From a checkpoint of a small mixture-of-experts model trained on Wikipedia: 64 xIELU neurons an expert.
Below are experts of layer 4 (counted from 0) of a mixture-of-experts language model. Rows are named router (the router's row for the expert), down (a neuron's output weights, with its number) and show model dimensions 192-255. Each number is 500 + 40 x the weight over its row's rms, rounded and kept within 0 to 999. Numbers have three digits each.
Before each expert's rows: "comes before" lists some tokens at least twice as common just after its tokens as in all text. This comes from a sample of Wikipedia text that the model never trained on. Tokens count by the router's weight.

# expert 77
comes before: "1", "9", "8", "0", "7", "6"
router:435489491481461481485482522517473520479492503468511520504521516484457520494537519489516539439597525485502471519501412453514482485477501521474531525491555515432484512487486545523502469524421495
down0:540472530539549460490488555500493544497396451560457545535515479455507462502486498466582528563530473516503525541467457575558496514478475507526517503445542469499505538453545562508502452549483467
down1:436537495490564533575458521546499517463481596559492496585496536579453507465618486472493484489526450424414474497482477530453416555507488481507485502531484470484518575504481480458543482499487546
down2:525477502504534478474481497520520483515427583486502464484529581464534475497490490476559500572540571436531533524559486573516497495564492533511552511515481486505593486494468526516589531548478464
down3:481529471373647495524474534547533492499503510519471524560541479463473433479555562498548444502510488505469448488482453497482477530517471501515528554507526507459498435520491521535546465482461476
down4:486557535460489551505521505415518554476494497544514461539457514600498562568581470518487468508505496494509523581524521474495519480531500522526485511556531512557587542510524528564436456494507498
down5:479523557525438521501547545535553498410525485492467444486465440518452522504522508506565406473517467546504470450520538505448508486506468428506466484482522497465504435486561510432524537425483424
down6:482482423495525477567425477484470473536482445500558518468501523547525458491519512424547608426540535465540525587474443458470491438454581532511502485507479546521520598514476449440479552401458433
down7:491441632584486489563518483514558456448547504487497512528490508489486520444456467507444420510489501538485500513465582535470477447473484467498531476426504496526603472527518506486497460552487502
down8:457440503568510510538496502573528504525560545508496466418428503552458534472498437520468488568545470502524542464496512498516498469471525528443449523515501431522453492518479446549556507505531505
down9:476489519569495521472442490476481540452521525580495437507446457497451492581483477521568529482512514534476525511523435531501507505494420489486544513469526497526514512571511526531490494552409534
down10:509455537542523529533529486537492516518574515533521515468516537498550526521517468516509557485539552605451513505545496494495460506594497393484504466455453448465515493486496406527502460585453504
down11:432483498508527506552508513468431545488536467531478464530547454564553544530535424516515478494503503508532543540488425533589448575530485488546540540500522469539442408507512522472524484526447581
down12:473499553483490552509547536435510575526567486471558504540501428490496514434512503505550501515531484544539482539441470476578413515512506493458448485527577509512457523533496556455528569457530484
down13:465544520528540520503451505477499514495478459592518467479545558516525443509485500528473497540431508571508502491478462465414514458508476494574470536420492543451479444511495460505433474525619514
down14:509534477519520519555453519506519561531506441498512486466463457503486581514592582530582542475566449468517505469585520545488469547422482521521442483487509509508454514492524484544494616415559464
down15:459600523538466489539468541526509527484483414495528421493539478478491525517518480539476501509551514502501539522539479441426420467498508544414579494552483491526461472507450479516557567500444457
down16:481465432502490497481496516475528538428461499488516538537530454483473474492523432481435571465571515526454506519495465440530440521457441505435545482450483395475484488519412481451487531493497481
down17:534490516470451480508505535477483516521544491483458506570543556474591496503432515534455429536497549522475569489478474520473505532549554537555525486499467556506580526524530544535531486507502529
down18:502418569554459492580516513532527453505532467542525563487584414519486551473489500547477503440455460482481503533465537483415518487492528456498510514498528509589532474475469542480588537514588535
down19:507529480475493512460490500446491429527524481505455462459514518491435547541526443401415467510457516594496526466465559426545527539499492559536538470541478539487534489477508554570495515476459464
down20:487489445486511552497531504580543460510514529521506451522483457520558462465562434426530500484526478478521469555518497454436555516538497455514499513495480473456509490540485516526452382485485499
down21:491449474489483439490525535592498533506495429570526519476577526530529497587524496467547535524494425477486515485542499509480481538446544464462512465482485426523448498522483530519465426445469555
down22:495516468595519427460554461504542490425558519532464475510520492471494537456467535545411469526503517413562551505493477492435475529526471575467503440529548495591467517548569497510456498479552499
down23:478550541506424504487505521453462506506472492558538493611515439557526454575477539494561517547445439559455480503553488446550445517499447485523516381479475542501527472534560462493531506489532561
down24:467559479488519488496437455490441540441374489519499512511508519544436565492441598496446479449429463461513440523395446471551497481498489580528488484360486527512388485556518546533468517477577502
down25:524530515587550486466482567529499502510433505397469530448396494520474605503526499525503510459564499492484480520557443451521495511516497509505503477511542507596473441507575529599501497551483459
down26:499456409502455507509444493492515532548583513481492528472518450491421448425503521393510577506493533492531548498554501493473546460488558509476475503514470554436506430523499518489477450481536494
down27:544531492490545549484475545458443493551518515467499451464446513516518487508441439509517431480481494520522490519515425475628517500473451503498529528549518516501556470500515512539505551441394499
down28:510453525515464492468484536530608439439482515511535516560454534540503457505482493567445512508541502415483559514478495571542485452443499450511489485539506527440447500576506539485501510432532439
down29:552432496463451504585434551486597539534522460524476513508507496437492505529569496437525508458550528506485525465583516549515497470482452455510551494472496525485538437519504509509521498492525433
down30:516376541549452483512544517534529515561521580486494514499459525497586434481468449491433502501587475522549543512465552498517456495453532441457527511434482557497527431547529480532463478508578479
down31:530445456491586505525543541488503522449555483499497433540424589470566478538526463528544587506577542505524520507502454516591516472518534518550474586464607511497539556449541495463543534494482461
down32:508518439550553483521579478513570478462552437541473516477456514494504550511499476578488504480555459503481584509591516543434510553546450499483470425472531521538430487529552428572416480491482432
down33:416465540519490490527506528405413535454536485576553462506534475533524503575479495507559484508462506524483500482489462521484605474508507490485533478499466440503520467521503532429492516491528471
down34:503417570534492485530576509541493467534517445489487445505475487525522467501492472474519495448549497479488483537488539474477514506430492524486539529425563613531579458509499511472523516462552521
down35:494483505587554530551550526511508528468604507560454488484513560517529534512493508522534490471537559477500589523497574483485523485425531472511458479492550471516524423498575508540518535514493496
down36:526527457554499493488478544503487467493436476533501548519490522522524490537484518496496497454514442484512584569417421509544482521461506493497455505502487565513491484573596449534530543481504486
down37:540522456508527500490535485549490499490422536524487551389419475480466467521440433504495500481482465532521452454499450544553500487492469530448457492513432488500499429482496457443553404521458471
down38:485548538485442518530562539495473501478515487525457421451436510493429504548537552514586513451502524450515530541572543436536483538458543463507479491528490550514550453482463581440453578502533486
down39:486532513551443539485493519527543567536477497533475452480496522525577540579561512534485447491506485514516466482432488534506474505472505518503463565473536438510550581474511517462535514523529479
down40:438523485510467556513418544523507519482511442491495493487486538486544515569495517543537487512505478490529541568478423527523501509438435490458467568489493472464469515508538517508496489510583467
down41:493482561489565415485504483487600526480494478489494521441470534474522499481461450517484555475413458468522504485572460445451430526563451544492479539487556506524499525484493469509488474541472516
down42:487469502511508522541450515515500486540507501570523523489487583527552451555509548537540510531555538533527535570590527536538495554572529508498453503536563493549502541477563478533472475601545450
down43:495558442508564413480533473508575529501507465435466513464451512526480517503523550514551504475519467545534486569592442494509490491525488501474493500519541573564499463615581487531526529484492504
down44:483484619525491523527547471537518474520540534512550507400469387499489558501509521512513483533500539467479475464572541514491475459485481414540554541471507473540528469437487484435512504477517409
down45:493437521555495489493528548481517560482484410508530564412499505514535527572471457518501509515530474500509500436501484521526474548530479548478467489550516442548513581446525558521528467530543508
down46:493528482542486409612505510478459459528558461483527499485486524546433537505570564472529450572457524475546441566476482568542502496475509482498534555557508459494496523446432465553485522509441472
down47:483500474563518493492518462418504515464534442559497472518465454442489504546493489562457474564508515462506533550504470502439420416566512496491533476509541523533490605525516442454537462469470490
down48:477478489510433446445475468517544494574491526468465561519517499491426491433532556470499535523481534473453546501479531519449562451485501487510559554439540534511499553529488578503463435509495499
down49:477510463510460478528402541378497452495555539476539515523505564502482482479491436545496473519512465425533572503465538510441564498476504539553495455503522525444507538516491489564603529520449470
down50:452478572513536485505512496544427482555518436456537487497509491470444469524450481495502563482533492518428437526467417540553482496449510515434497536482486566480461515484494395455469526443594528
down51:599510477449508452500438525537532525474447433472449562485479557462478531475538499484531519426513492489491525562583455545588495497483484510562483556485502495512497477501495518593519575492498494
down52:505555518549572554510448488533435492546507486464529533517521504529459531464443408478484559456456517505516485575525503532525384512565495499496560496497525510524497492529537500602411540432507498
down53:488487443519459459549507523532481520559487448474425550473520550502535481512507462459468528483504475474472466495492503562497494522532501500534532508498476577540601495536496474503545480490532524
down54:517470521509462444545475477444516466496500524533464569503537510524536446460476477554458434592458449485494485499428528564473524533464515531533607488458480556527555545491471538495509495484582501
down55:490516465534474479551514489477555439563495495539580525521488460465497556485496443590564493471565458560496439529486496497529476477497533541460527468509530498537481517485474456489471496553480463
down56:501519454501513515458493506469485517516484487514527462439418563498538589528475472528459475484454532535495492549574514479533484554486536530511544572528447498447479525502494523478518425514516503
down57:545501405430556439534447481478528469566448485472456565517484556439488452455524575466515454493554456535505462542535502468548469508470497525519550568475514515465486472520471521537546505560388476
down58:490443563498476528458512508469555468470482540455524510467488510549444531486492474500510510518510473548507521493528450522536462537497405470527514480511502539508487440501577539547422570500527482
down59:544557479544585554609463541500555514430470450524464536498559503480475479411464505536505523539545455504510539517561538500489465502569464537464527558359444579550450461539542512533469454498431484
down60:564553465491493469540432543488554516483470515490446553503469496469465548499550581516537478487556489511524529441497496534535502529494463444519511520486528544523469473557539548560539619503446398
down61:486459426475532446523487487518525478450545400410523560464539454504525515557519464468541491459555459448514495512542445530556424420501452536497478560583475406458530497536471435511509564578548461
down62:480489477495546471513497496585521539529440494522467511588521532520546514502548542494488558520600527502496485557489477489536478579477534484535521528448489487533492483508584491528580472547415517
down63:489441468471481455533518482491447526414544522456499493460463495533503551473540483504530436482490554442511504530543456484460486523506394467477504515536484486442551516537413450499463532532512443